Experts of a small language model.
Experts: 96 experts in each of 4 layers, 160 SwiGLU neurons an expert, 2 picks a token, a softmax router, a shared expert of 128 neurons.
Below are experts of layer 3 (counted from 0) of a mixture-of-experts language model. Rows are named router (the router's row for the expert), gate (a neuron's input weights, with its number), up (a neuron's input weights, with its number), down (a neuron's output weights, with its number) and show model dimensions 0-63. Each number is 200 + 30 x the weight over its row's rms, rounded and kept within 0 to 999.
After each expert's rows: "gets" lists some tokens that make up at least twice as much of what it gets as of all text. This comes from a sample of Wikipedia text that the model never trained on. Tokens count by the router's weight.

# expert 79
router,149,180,222,197,172,256,230,170,180,192,222,212,216,221,186,185,223,217,242,239,246,121,225,245,205,227,223,207,154,169,201,207,194,206,191,194,184,194,225,211,146,189,172,159,166,181,234,230,227,196,176,197,260,222,229,175,163,235,199,215,174,286,203,186
gate0,171,228,204,172,245,247,244,227,226,219,229,226,150,221,195,218,218,173,191,203,214,184,205,238,209,207,239,222,259,203,226,246,196,191,186,259,137,194,201,221,215,181,227,170,138,173,194,190,223,199,219,179,195,215,185,144,161,170,231,202,235,194,109,195
up0,174,158,154,192,237,240,185,251,209,203,235,155,246,255,203,219,163,186,219,180,161,178,167,147,202,179,200,256,226,180,206,181,195,227,159,174,215,213,190,175,173,265,198,203,239,158,205,221,213,226,217,236,141,188,191,202,228,214,200,146,192,186,177,221
down0,208,182,206,127,187,206,214,211,222,206,162,143,206,220,207,133,205,206,192,170,206,166,126,194,207,163,201,192,209,219,233,164,229,209,208,159,185,235,172,189,204,287,164,185,224,209,165,235,133,192,178,219,220,231,165,204,169,185,190,251,171,227,182,170
gets: "b", "g", "st", "ag", "h", " part"

# expert 54
router,191,224,252,185,178,208,221,166,171,188,214,240,208,233,191,187,193,246,241,209,182,161,206,226,127,223,223,196,188,165,225,233,203,183,173,194,198,166,206,212,183,177,183,209,159,173,235,225,213,233,146,234,243,163,166,140,193,252,203,251,227,224,174,184
gate0,225,260,169,166,197,126,174,170,152,234,147,228,205,191,241,199,169,204,307,198,191,201,187,205,171,206,168,237,175,219,193,167,240,196,183,158,178,211,187,147,176,192,186,224,204,178,172,174,208,170,204,166,224,254,211,198,240,169,220,199,260,234,212,246
up0,249,202,156,229,282,205,215,229,170,224,230,204,144,257,195,126,162,238,212,199,162,231,180,141,191,235,145,209,202,201,188,213,184,213,176,206,185,230,203,181,160,173,210,191,207,195,209,197,203,216,206,198,224,185,216,249,177,196,223,213,150,210,213,247
down0,166,169,195,213,252,171,166,189,156,226,213,182,194,203,165,160,185,202,211,235,164,269,241,207,164,201,200,188,221,187,205,225,188,168,168,161,166,152,170,149,137,200,124,246,162,227,180,253,209,193,130,242,173,208,187,189,253,217,223,176,214,229,197,155
gets: ";", " ", ")", "$", "}", "}$"

# expert 94
router,184,185,224,197,173,186,214,141,159,139,240,238,213,194,218,184,190,199,223,231,220,205,228,199,161,240,215,169,176,167,191,243,174,185,217,196,216,144,203,225,158,174,178,181,184,185,240,178,218,243,155,257,225,188,184,135,197,252,212,229,251,227,186,185
gate0,169,202,179,209,217,179,205,165,192,208,199,175,181,186,158,193,198,190,205,253,172,160,161,199,216,188,213,240,233,196,216,217,192,152,233,211,144,252,216,174,169,205,216,139,221,178,231,187,177,205,209,165,236,155,230,151,234,184,219,211,224,145,232,176
up0,164,223,234,233,203,174,227,197,179,227,189,260,191,260,202,205,193,145,211,182,195,203,190,222,218,198,217,202,178,178,242,215,246,208,203,257,248,182,251,173,241,169,176,243,189,204,160,186,285,203,186,205,154,146,214,245,209,231,195,225,208,244,149,205
down0,250,179,190,160,134,195,188,162,185,211,194,209,206,251,156,211,220,138,197,262,197,177,196,213,171,216,295,185,194,232,206,191,211,223,198,171,150,218,155,195,202,227,169,192,208,238,197,245,173,169,201,223,214,210,194,204,234,188,153,240,118,170,211,188
gets: " by", " with", " of", " to", " under", " over"

# expert 64
router,156,146,198,216,166,203,207,179,160,163,252,211,232,224,208,181,204,166,218,227,197,177,245,239,131,231,219,175,181,182,205,218,182,160,189,188,210,146,194,237,185,179,139,196,180,147,187,216,226,210,193,223,224,186,153,130,204,239,242,210,216,241,179,190
gate0,224,188,190,189,258,248,188,169,219,195,219,270,179,224,231,178,191,197,216,235,224,187,228,222,178,191,227,200,259,234,171,197,162,229,190,201,160,186,274,199,174,250,181,194,241,213,159,210,184,137,221,172,184,228,121,201,180,252,186,219,195,200,195,204
up0,218,137,178,204,150,161,160,209,240,166,194,252,204,250,120,213,145,189,170,110,216,238,199,204,196,140,213,212,135,180,216,184,234,174,189,253,186,140,229,184,185,167,199,214,250,262,218,211,208,184,223,220,202,224,228,191,175,243,175,263,208,154,163,207
down0,152,161,223,205,222,242,222,198,230,189,187,199,201,198,203,198,205,204,215,199,210,178,190,225,220,179,179,182,161,204,155,246,176,211,211,261,246,150,213,184,200,221,253,171,220,184,185,198,220,178,182,180,223,234,197,183,140,201,194,222,197,98,227,166
gets: " to", " from", " for", " at", " in", " before"

# expert 24
router,233,216,217,204,188,241,239,172,182,182,250,241,223,190,172,194,198,234,237,218,190,171,209,223,184,222,213,200,198,161,190,206,198,217,173,202,150,209,231,217,165,188,128,198,165,169,237,219,230,208,197,221,240,189,190,216,157,219,182,240,203,239,150,256
gate1,167,171,181,210,178,242,128,234,164,132,191,185,223,197,198,177,215,253,195,190,195,222,221,179,199,171,253,203,192,142,233,187,262,236,167,195,176,226,184,158,185,202,155,206,209,208,219,178,204,207,205,135,167,165,170,170,226,186,193,182,253,181,224,193
up1,166,176,224,183,161,121,247,204,195,130,209,194,165,228,227,215,198,232,221,255,252,176,191,168,214,176,114,174,205,195,276,215,235,222,190,138,254,171,144,193,239,183,268,216,191,191,184,169,171,186,174,194,227,231,225,238,210,170,216,251,162,203,213,189
down1,154,196,205,177,234,132,171,185,200,197,188,129,210,247,201,182,171,170,255,200,168,170,141,227,175,193,201,178,232,237,184,210,222,268,153,205,219,191,229,196,178,172,197,198,156,149,219,233,171,164,147,194,192,175,225,147,159,193,215,219,189,212,155,237
gets: " is", " was", " are", " were", " has", " located"

# expert 66
router,187,224,244,211,189,221,231,164,160,139,244,210,222,267,193,174,181,220,221,193,196,154,249,250,180,264,233,198,211,200,243,184,187,173,145,185,235,167,245,205,197,203,215,186,146,223,240,179,205,234,157,224,223,190,201,197,162,190,177,233,199,214,195,183
gate0,219,203,159,225,191,202,209,238,225,240,217,245,178,207,203,207,144,237,172,194,229,142,228,192,241,188,174,172,225,215,260,187,169,224,154,200,200,211,222,251,154,212,217,217,210,287,190,225,215,214,236,214,221,156,232,200,121,185,209,199,212,264,235,232
up0,225,203,217,209,210,181,199,161,196,244,216,186,191,180,131,206,168,179,224,168,191,221,168,235,196,202,196,200,202,198,153,140,209,169,183,218,205,236,189,194,176,173,193,187,202,206,234,199,208,219,200,220,147,199,171,171,170,179,209,272,226,180,183,209
down0,222,152,213,193,179,170,248,177,176,194,194,208,165,146,171,190,177,183,205,202,220,163,146,204,252,275,235,222,186,176,190,252,228,217,183,191,165,227,202,206,191,214,188,200,212,199,178,188,178,200,200,197,185,159,161,146,166,159,154,215,146,270,175,199
gets: "\n", " All", " September", " August", "-", " April"

# expert 84
router,130,202,205,162,182,192,231,129,151,210,175,197,208,189,226,174,211,189,203,236,232,183,228,197,162,228,232,189,191,186,277,254,199,201,166,216,190,179,210,211,193,207,167,157,184,146,193,207,228,194,171,201,222,201,139,142,211,238,225,246,267,189,149,212
gate0,101,154,184,248,190,214,208,167,206,239,214,235,206,210,219,190,222,183,166,184,184,239,207,177,153,152,183,213,218,186,193,201,244,211,192,179,210,212,165,283,213,255,240,191,202,173,196,215,217,216,205,203,222,148,143,240,239,200,235,193,167,168,204,165
up0,198,196,224,252,255,189,232,222,200,185,208,204,252,146,215,226,206,213,164,198,187,228,156,189,188,157,124,153,198,212,221,225,201,153,233,248,235,234,124,165,222,186,180,200,258,247,216,237,245,137,176,184,183,200,238,243,222,178,247,201,212,211,228,204
down0,180,153,171,212,226,243,227,176,155,215,250,221,193,194,221,201,230,241,161,236,169,156,266,209,191,204,216,190,213,200,232,209,175,234,161,205,195,247,153,143,223,175,251,208,176,276,214,181,238,192,176,197,232,257,216,182,206,193,165,199,227,146,167,210
gets: "on", "ot", "or", "el", "at", "l"

# expert 11
router,191,192,218,178,175,271,256,189,188,161,185,220,240,242,199,144,234,213,197,234,253,173,215,235,209,207,209,191,204,195,240,235,178,224,185,181,190,184,261,191,201,197,165,118,168,206,228,245,215,188,147,224,231,241,165,202,181,269,179,234,207,258,133,201
gate0,200,154,216,204,218,136,252,184,194,151,181,187,237,188,175,203,189,190,190,179,179,187,207,134,184,236,184,197,203,242,220,196,208,183,162,229,207,190,176,161,212,200,226,224,131,201,235,225,183,233,185,181,170,225,189,167,204,218,226,187,183,271,199,154
up0,200,165,267,247,247,135,214,204,188,182,242,156,180,165,191,229,170,201,158,202,191,192,186,202,218,280,180,193,221,155,190,198,189,227,226,212,173,155,185,216,208,227,145,123,170,161,201,168,169,165,181,174,182,223,220,211,240,195,157,192,163,252,211,209
down0,156,202,208,137,185,188,222,196,207,213,229,220,208,149,153,200,203,151,168,255,203,186,243,217,224,220,269,141,183,189,205,170,206,253,194,197,176,232,231,192,147,221,233,168,187,237,177,207,163,171,205,190,191,206,180,189,234,201,211,196,154,217,282,212
gets: "z", "k", "t", "n", "ov", "os"

# expert 17
router,164,207,178,163,151,229,197,155,160,173,214,196,209,221,211,193,219,215,219,203,260,170,221,219,165,203,215,177,206,174,255,244,130,217,190,204,159,183,229,212,186,201,225,165,184,182,214,233,194,205,181,208,252,189,175,158,197,182,201,253,232,185,156,213
gate1,210,212,175,232,231,156,187,208,204,226,274,188,216,198,214,220,216,242,205,191,201,146,184,176,152,202,145,206,185,198,187,174,238,192,212,185,192,198,176,144,205,190,150,229,166,196,182,181,258,217,138,170,188,177,181,201,204,221,167,187,211,212,184,269
up1,183,191,244,191,218,143,208,196,154,209,207,238,178,185,195,221,178,168,207,189,198,220,163,216,231,161,208,185,214,231,218,157,213,220,219,207,228,181,222,201,218,222,227,199,170,186,199,176,204,182,219,183,192,212,208,185,143,231,224,244,186,242,236,221
down1,161,173,167,257,178,161,190,234,233,212,209,192,171,186,209,202,183,268,151,192,231,223,196,168,197,215,243,178,186,211,191,204,213,198,210,211,157,205,199,248,184,157,203,257,206,195,165,170,211,184,177,185,207,197,204,194,171,235,265,225,171,231,218,216
gets: "er", "ing", "ter", "re", "ers", "per"

# expert 89
router,161,223,180,186,177,223,213,141,154,175,201,193,225,223,214,167,223,236,193,275,252,173,228,213,232,190,173,202,177,230,197,202,152,225,185,208,201,191,238,238,182,181,176,195,192,199,189,215,219,200,155,214,227,179,179,157,200,194,186,233,257,204,147,199
gate0,203,191,178,186,210,271,209,212,141,165,241,203,214,203,159,195,225,197,221,267,179,223,219,194,229,156,195,188,158,147,212,211,203,207,160,203,201,234,251,177,201,221,205,226,158,213,176,243,254,221,218,190,200,184,234,160,208,164,145,205,255,194,223,236
up0,190,196,229,187,191,229,202,244,230,217,228,190,162,202,248,160,128,192,217,175,255,219,209,179,224,219,242,224,209,199,270,206,201,224,218,187,245,224,154,278,208,188,174,192,220,188,206,178,257,185,197,157,236,214,205,153,160,191,196,205,224,221,200,265
down0,247,194,166,165,176,228,212,206,160,212,207,169,193,165,223,236,186,211,240,160,197,153,266,182,211,196,205,185,213,249,188,228,129,233,192,155,213,189,216,199,208,249,155,195,233,205,202,177,186,214,208,164,198,220,250,185,205,236,191,201,183,267,254,221
gets: "in", "or", "ur", "et", "il", "c"

# expert 59
router,156,216,170,174,153,251,191,143,186,150,233,229,192,194,169,163,223,244,236,245,217,193,209,219,173,198,226,204,136,207,202,216,151,225,155,196,223,171,217,244,148,216,166,147,191,195,198,233,199,235,191,225,220,222,192,189,186,179,173,179,251,210,153,200
gate1,193,210,217,158,200,168,193,189,196,197,198,186,257,176,182,234,173,223,196,218,184,198,177,236,177,177,201,164,231,228,204,178,183,179,191,220,189,198,125,207,191,204,131,218,216,198,185,224,266,168,213,201,234,185,176,179,172,200,187,159,187,236,191,207
up1,167,207,183,169,203,214,185,182,208,265,223,213,195,183,211,196,212,202,224,176,169,258,163,249,156,236,139,230,179,221,174,145,189,232,211,205,154,225,200,251,242,168,227,235,163,156,226,228,221,190,195,156,156,222,174,216,151,179,223,222,187,173,201,124
down1,154,261,167,182,201,241,185,209,165,211,161,221,262,160,241,202,220,202,206,230,176,170,226,236,179,207,252,156,173,193,229,201,192,184,176,180,207,152,226,186,209,250,188,202,208,220,168,207,172,177,188,187,226,139,214,219,188,186,198,213,167,175,249,212
gets: "is", "e", "es", "us", "-d", "ide"

# expert 52
router,166,171,253,192,188,214,203,192,180,155,249,207,246,242,238,201,203,230,221,225,185,154,201,216,142,227,227,176,171,170,238,217,154,165,174,223,192,173,206,197,188,200,190,215,162,154,228,207,196,210,185,211,241,210,147,178,177,230,212,240,263,210,170,182
gate1,150,221,156,245,255,165,207,233,218,204,194,214,151,227,172,159,206,145,190,137,243,144,216,227,206,162,208,198,195,224,190,209,301,230,204,204,195,200,265,202,220,241,227,250,219,192,170,137,193,210,227,227,118,168,195,254,186,187,225,221,187,185,201,212
up1,190,215,136,238,208,163,188,204,188,269,207,227,206,229,181,247,184,189,150,174,166,183,181,183,217,211,262,194,201,159,174,192,227,172,218,244,198,210,189,165,250,207,237,180,238,209,192,211,193,205,200,175,206,194,214,213,182,214,164,208,180,247,201,200
down1,173,253,201,124,206,226,187,181,222,221,186,120,236,183,240,178,175,135,170,234,218,190,237,208,183,177,211,252,209,187,209,212,174,204,140,153,179,230,202,195,222,197,126,199,263,202,249,204,210,190,264,234,225,186,221,166,184,205,242,199,186,209,245,181
gets: " first", " second", " 2018", " 2010", " 2014", " 2013"

# expert 7
router,193,203,250,150,162,209,241,175,154,173,227,231,230,225,191,210,202,192,228,239,203,135,217,217,157,222,208,182,157,174,263,214,178,180,221,189,203,167,194,211,193,177,171,199,196,151,261,203,222,217,157,241,209,173,179,144,197,218,200,239,209,222,218,192
gate0,188,196,256,189,173,245,220,156,204,213,222,215,160,211,171,184,243,218,237,190,194,208,187,216,222,205,215,184,200,243,210,145,203,186,224,192,196,182,175,243,241,173,175,220,183,212,257,206,226,209,207,267,253,227,166,264,202,203,180,222,212,224,184,226
up0,195,208,239,201,220,165,235,229,177,185,172,201,228,143,195,222,182,181,190,213,213,223,198,117,233,215,205,201,227,144,206,167,211,179,172,243,226,194,219,200,217,218,201,248,176,185,240,221,177,196,163,167,216,169,181,210,228,231,190,253,187,112,219,213
down0,204,213,236,188,198,209,239,228,148,215,203,187,204,141,249,182,174,223,169,194,216,150,273,224,203,193,188,220,214,142,173,172,234,159,151,168,258,188,195,176,201,195,228,132,216,244,186,153,153,195,249,201,167,194,133,166,175,181,186,226,169,272,232,226
gets: " which", " that", " ", " where", " when", " —"

# expert 68
router,180,227,211,154,175,208,232,175,167,172,230,240,204,224,209,169,181,198,225,254,236,132,243,223,200,257,217,165,162,168,278,241,159,182,196,187,200,200,198,229,193,196,199,170,212,161,236,200,240,221,155,202,228,193,182,198,210,236,235,200,173,246,196,184
gate0,226,155,211,194,103,201,195,192,211,198,220,203,244,123,182,193,239,205,177,236,189,205,210,167,211,200,168,267,234,185,243,182,176,215,238,237,214,166,160,167,197,172,174,213,183,214,184,242,150,117,186,161,209,219,145,201,189,238,191,211,171,204,184,213
up0,219,249,226,201,149,155,204,236,176,185,192,246,202,188,240,218,216,222,189,229,202,177,153,193,203,209,162,251,205,198,176,189,175,189,207,166,184,192,170,215,225,189,196,189,170,247,213,239,270,244,137,188,174,210,174,195,224,194,169,192,216,196,237,177
down0,161,153,172,203,166,150,222,208,196,213,228,184,158,233,239,179,168,199,188,226,217,171,146,245,160,192,203,231,206,222,226,228,192,217,171,168,164,214,213,215,221,175,233,234,194,233,178,160,202,215,188,202,216,221,191,205,167,187,202,144,199,146,254,206
gets: " and", " that", " or", " which", " but", " who"

# expert 3
router,152,203,241,204,170,228,223,204,158,183,208,238,225,238,183,171,198,238,242,216,207,157,194,250,193,248,212,224,187,166,245,215,180,173,174,205,184,154,209,191,205,206,187,197,198,183,246,192,228,194,128,251,223,192,187,195,169,239,243,199,253,250,169,219
gate1,158,182,176,183,216,212,220,181,222,212,209,151,202,201,178,197,202,201,195,190,191,139,205,181,220,222,227,231,217,207,241,186,146,155,230,242,214,187,203,216,242,242,185,160,221,203,177,231,207,265,217,174,251,224,228,177,225,168,232,190,167,237,197,203
up1,184,196,164,200,220,193,212,201,195,254,245,201,206,201,202,168,237,217,202,188,163,205,239,181,150,268,181,209,209,171,232,221,230,220,229,218,222,199,184,198,195,160,224,190,153,211,192,223,189,192,243,215,167,151,173,225,137,194,171,169,188,183,187,170
down1,149,226,205,177,156,202,204,186,214,153,170,168,165,196,181,185,179,202,223,203,210,197,186,224,229,188,214,206,190,198,227,192,214,233,123,172,199,230,194,238,222,170,167,126,218,244,198,189,254,159,267,190,230,217,208,216,173,191,197,244,207,215,215,163
gets: "L", "C", "T", "B", "S", "G"

# expert 30
router,153,195,253,188,199,189,262,187,175,173,237,221,188,232,193,193,226,206,198,229,237,183,200,219,156,177,230,217,189,142,225,211,164,174,193,205,171,190,198,185,219,166,206,198,153,206,225,180,214,220,135,216,222,201,166,176,170,257,182,218,172,240,205,228
gate1,228,218,185,260,197,240,183,193,227,181,202,210,188,209,197,172,193,226,231,196,178,189,212,191,194,232,213,218,191,168,176,185,236,163,153,151,200,210,168,185,225,175,199,241,188,230,253,146,210,172,201,196,201,185,186,183,225,214,218,229,153,258,157,212
up1,197,205,188,206,164,187,203,183,216,215,225,173,171,199,218,194,199,205,173,224,217,155,211,179,171,214,201,189,217,143,242,224,226,159,200,210,202,221,260,162,170,212,242,250,163,153,246,136,213,218,202,122,166,217,233,257,179,211,180,201,256,245,182,180
down1,196,176,209,187,191,183,211,209,235,182,166,211,226,257,200,228,204,203,230,206,221,192,193,205,191,255,204,192,214,204,194,235,188,208,151,155,219,276,223,160,217,157,164,165,153,181,190,178,197,214,200,215,188,248,187,226,209,226,178,233,233,152,181,196
gets: " 10", " 15", " 25", " 16", " 14", " 30"

# expert 57
router,180,228,236,173,157,234,188,174,144,178,228,236,218,206,196,215,187,234,213,232,213,174,209,216,146,232,243,211,177,158,213,220,207,177,143,198,201,178,201,175,185,161,160,197,175,183,244,215,212,225,170,216,264,191,173,159,206,206,193,235,227,223,173,207
gate0,206,186,209,245,201,280,187,177,164,140,161,157,229,203,192,169,181,239,199,162,190,194,208,140,178,171,145,164,224,224,204,277,144,215,168,223,182,212,214,185,141,176,184,203,177,188,159,198,224,202,188,215,187,208,188,210,160,254,223,215,179,166,192,212
up0,198,171,195,188,243,203,198,172,216,202,265,225,181,174,205,205,237,179,223,172,214,191,215,222,190,224,168,261,191,204,149,163,233,226,189,234,222,148,187,224,208,137,171,187,246,183,265,176,197,140,188,181,154,187,250,159,193,199,155,217,235,160,233,142
down0,220,166,212,185,188,214,184,247,190,216,215,192,186,185,145,139,259,217,149,161,203,214,200,223,203,139,170,217,185,219,194,216,166,203,203,263,192,220,175,170,162,181,116,177,142,152,197,238,231,224,189,192,175,194,186,196,207,186,164,175,196,175,202,154
gets: ".", "s.", ").", "ed.", "es.", "a."

# expert 74
router,187,183,233,200,176,223,191,192,156,185,219,249,215,232,204,170,206,226,235,235,192,167,208,247,167,203,236,173,193,172,218,235,202,188,153,192,178,178,196,218,163,147,191,193,165,147,213,188,240,267,204,233,241,208,198,171,196,247,170,246,230,227,205,194
gate0,186,222,210,272,192,155,237,160,204,222,165,183,222,220,213,193,225,235,239,193,200,195,204,205,225,165,213,195,187,204,253,215,247,186,169,256,150,192,193,200,161,195,236,199,222,199,245,197,183,195,212,220,220,181,197,160,223,217,192,200,168,217,200,209
up0,249,181,181,191,192,160,201,214,244,212,182,215,219,224,247,179,152,238,273,191,130,226,185,207,197,181,210,222,200,238,208,216,190,232,168,211,198,191,184,217,209,162,196,192,231,206,201,247,192,225,228,233,230,192,233,213,251,205,237,207,178,190,204,246
down0,178,242,258,213,190,203,203,215,141,226,154,177,217,220,186,188,195,166,243,191,144,214,167,168,203,200,186,193,195,188,211,180,201,211,178,220,246,212,194,217,193,176,157,197,241,179,181,186,171,204,214,222,210,204,223,218,190,196,218,256,198,224,160,209
gets: "|", "-", "=", " Genus:", " Succeeded", "\n     "

# expert 19
router,188,202,211,191,173,233,224,183,176,196,231,232,209,214,218,152,173,219,232,236,200,144,211,225,169,193,243,184,176,179,239,233,199,160,203,219,217,200,187,222,161,173,205,184,197,151,237,252,253,210,185,227,227,178,184,139,199,242,212,251,226,247,176,235
gate2,203,216,195,237,232,218,216,194,130,206,193,200,191,189,225,173,223,173,207,190,205,255,225,160,161,214,217,169,234,210,166,196,150,209,168,266,214,267,239,196,213,206,210,248,193,167,159,199,200,269,164,173,182,240,200,200,154,203,112,157,134,216,197,221
up2,174,151,214,194,177,218,149,185,240,162,204,166,193,226,183,212,169,196,215,196,229,162,157,251,146,194,206,237,199,258,199,217,203,238,213,189,206,229,205,212,206,191,170,224,160,214,182,280,187,169,226,176,159,187,214,225,229,186,221,198,197,194,203,149
down2,141,160,182,200,179,254,160,194,201,201,149,152,199,167,197,217,110,216,239,216,202,221,231,140,215,288,257,141,217,176,171,177,186,261,235,220,214,180,249,160,191,269,234,175,211,246,156,163,175,188,214,263,169,226,152,187,196,225,223,236,195,173,195,174
gets: "\n", " Votes", " %", " Pts", " ±%", " X"

# expert 88
router,151,197,223,139,178,197,239,203,171,185,231,192,270,203,187,154,217,219,223,250,208,189,199,235,210,213,236,181,152,187,196,236,177,210,185,183,166,149,204,210,224,225,204,206,139,209,272,188,205,199,158,254,254,188,179,169,188,224,240,229,260,199,212,166
gate0,212,165,176,180,178,276,233,186,186,180,274,217,172,134,188,164,195,194,197,175,193,252,168,209,227,207,185,160,162,144,201,231,174,204,185,223,188,218,218,191,211,275,287,221,178,198,204,228,196,239,179,197,189,239,182,187,177,160,175,153,242,217,204,214
up0,142,226,225,176,195,181,184,211,172,175,179,172,187,201,194,186,219,204,230,241,155,201,268,168,256,177,222,145,263,186,179,203,219,244,228,188,150,207,211,212,175,199,209,216,178,217,160,190,150,258,180,210,153,182,148,193,187,159,223,208,226,188,198,211
down0,177,197,187,155,162,193,196,223,163,201,166,190,217,238,232,168,126,171,192,171,218,199,160,200,201,221,193,218,151,252,182,184,282,234,241,157,193,179,228,175,244,240,205,180,239,165,204,181,201,170,255,177,204,176,141,158,186,202,222,210,210,224,223,214
gets: "m", " after", " I", "end", " War", "–19"

# expert 69
router,187,206,259,175,147,207,233,206,147,166,205,231,217,202,225,200,209,239,191,215,227,172,212,209,154,219,234,160,174,165,232,202,229,183,153,166,150,182,189,179,196,178,189,166,171,181,251,205,232,230,189,207,234,212,204,173,195,231,230,219,235,209,177,226
gate0,204,270,190,250,219,228,196,171,215,163,178,219,200,204,150,179,177,202,185,160,200,160,165,217,185,206,198,184,221,182,168,215,236,198,185,200,252,183,211,213,226,218,175,167,172,246,193,207,210,187,254,203,204,215,238,194,205,213,205,188,144,222,234,146
up0,160,253,233,221,160,174,139,232,175,148,276,238,247,199,187,147,198,226,178,193,171,131,191,220,277,182,181,164,256,199,233,230,226,175,159,195,186,238,201,177,203,162,247,167,155,227,262,264,162,188,231,182,163,209,199,248,188,224,234,178,235,196,177,208
down0,212,170,194,150,205,156,146,191,198,172,184,168,198,214,198,153,198,172,215,202,213,222,249,182,209,220,124,222,153,216,161,204,162,176,228,239,191,204,214,194,206,201,203,228,253,239,121,204,238,168,216,223,211,150,156,187,239,154,130,186,245,192,221,215
gets: ".", "s.", ").", "\".", "ed.", "a."

# expert 78
router,180,197,245,223,179,217,232,170,129,151,238,201,218,213,195,188,196,227,236,239,227,186,244,271,177,224,258,193,199,162,200,202,187,195,185,185,230,162,184,226,155,180,178,172,193,132,233,194,188,222,132,225,226,202,162,139,220,203,196,191,181,238,183,211
gate0,189,160,174,237,167,129,205,190,188,167,184,213,202,179,182,257,208,275,202,215,157,222,163,180,247,216,223,174,240,210,202,187,210,204,169,192,188,140,206,273,207,217,212,183,199,223,212,207,180,250,238,175,214,210,181,233,181,207,200,240,233,219,208,241
up0,204,160,168,182,166,184,183,229,216,192,230,201,148,179,251,208,203,204,147,92,198,220,174,215,256,145,223,236,241,221,243,161,207,207,222,237,234,213,226,217,257,211,224,206,156,216,241,210,208,215,180,157,218,183,250,222,171,224,172,215,163,199,187,223
down0,240,244,209,242,197,188,222,226,229,213,205,196,184,222,219,187,221,265,258,155,201,203,261,216,233,222,201,176,226,165,197,187,221,229,186,219,173,254,204,185,210,254,233,221,161,238,191,154,191,178,248,205,191,142,247,249,202,207,186,168,205,212,199,159
gets: " of", " for", " to", " Of", " among", " (of"

# expert 92
router,218,156,231,210,209,232,205,223,200,190,226,243,235,274,189,190,216,217,240,238,266,166,207,237,207,185,165,181,154,192,232,241,184,211,221,217,182,185,224,184,171,218,140,173,156,181,249,241,222,207,172,218,215,187,211,187,178,238,199,190,212,248,178,173
gate0,161,186,186,194,156,173,209,167,164,185,193,233,202,181,199,184,161,140,214,204,226,214,174,193,177,196,194,187,179,193,184,218,231,217,271,201,242,196,177,192,169,242,214,189,187,192,236,231,199,153,192,170,230,209,234,244,174,237,207,194,186,213,158,190
up0,195,182,191,235,170,183,208,156,209,228,156,208,184,218,177,189,237,221,220,183,231,224,158,204,164,201,188,218,150,181,178,182,141,231,157,220,193,225,239,274,214,201,181,212,191,209,201,226,208,165,243,248,226,197,152,241,205,183,162,82,215,207,232,143
down0,228,173,180,209,212,206,190,199,126,176,191,221,181,213,186,192,196,179,180,179,215,143,217,210,225,196,200,181,227,195,166,226,218,207,211,180,176,206,199,201,170,177,209,153,240,237,186,138,243,186,243,169,237,261,179,225,151,206,262,190,180,189,196,176
gets: "sh", "ch", "k", "i", " k", " Sh"

# expert 61
router,195,232,229,172,178,208,241,172,175,172,223,188,188,244,227,139,181,213,212,234,195,163,233,239,198,235,235,147,147,198,221,204,166,174,144,174,190,150,220,211,201,133,187,190,152,139,261,175,207,240,141,194,227,166,194,201,163,223,171,217,199,234,159,202
gate0,179,241,231,212,183,173,197,205,165,202,193,241,180,205,145,205,204,197,220,181,177,202,221,216,211,163,241,206,131,212,222,214,216,168,191,204,189,187,207,184,182,151,177,190,228,220,246,160,184,212,193,214,207,145,239,159,224,204,169,195,171,181,275,206
up0,205,201,203,156,162,197,167,215,218,188,174,169,219,236,241,215,211,220,217,166,197,180,224,201,217,211,137,179,268,212,238,235,236,140,261,185,233,223,203,237,235,251,216,255,178,222,184,196,190,208,191,187,243,150,159,254,216,209,183,187,251,206,194,204
down0,192,227,250,194,160,240,192,203,181,233,239,191,219,157,234,305,242,246,215,181,162,126,198,217,188,223,217,207,258,174,209,198,152,208,212,200,191,214,232,156,208,227,204,211,192,188,200,224,219,187,171,200,260,225,221,215,193,158,157,201,214,174,167,160
gets: " and", ":", ";", " &", "s:", " name:"

# expert 72
router,156,165,229,191,179,233,231,194,146,190,219,211,210,234,204,154,212,211,253,207,222,139,191,214,171,235,223,224,192,180,243,231,197,183,160,210,181,194,252,189,163,194,208,203,200,153,220,231,212,242,138,268,212,213,209,160,185,229,196,232,225,214,173,187
gate0,196,190,209,189,193,204,183,182,267,226,214,218,142,150,165,213,149,152,185,227,221,141,144,198,194,176,227,235,267,185,180,176,228,241,242,200,210,181,152,155,186,193,140,177,185,187,207,220,211,172,233,182,220,220,169,193,185,208,238,195,227,194,211,118
up0,214,187,228,186,163,202,235,215,280,218,214,223,154,194,257,197,269,222,259,190,159,181,188,202,163,223,197,177,175,181,223,216,209,210,183,231,229,269,204,270,202,212,170,157,210,203,139,172,206,170,200,194,170,187,166,223,193,147,247,201,155,223,218,246
down0,220,260,190,216,163,208,228,170,197,235,261,188,182,183,217,197,120,178,189,208,164,208,185,199,227,191,223,239,237,184,185,173,159,203,156,206,187,199,176,240,181,163,174,215,243,186,240,204,197,237,232,163,247,203,174,216,192,221,172,269,143,167,212,168
gets: " the", " The", " a", " A", "The", " an"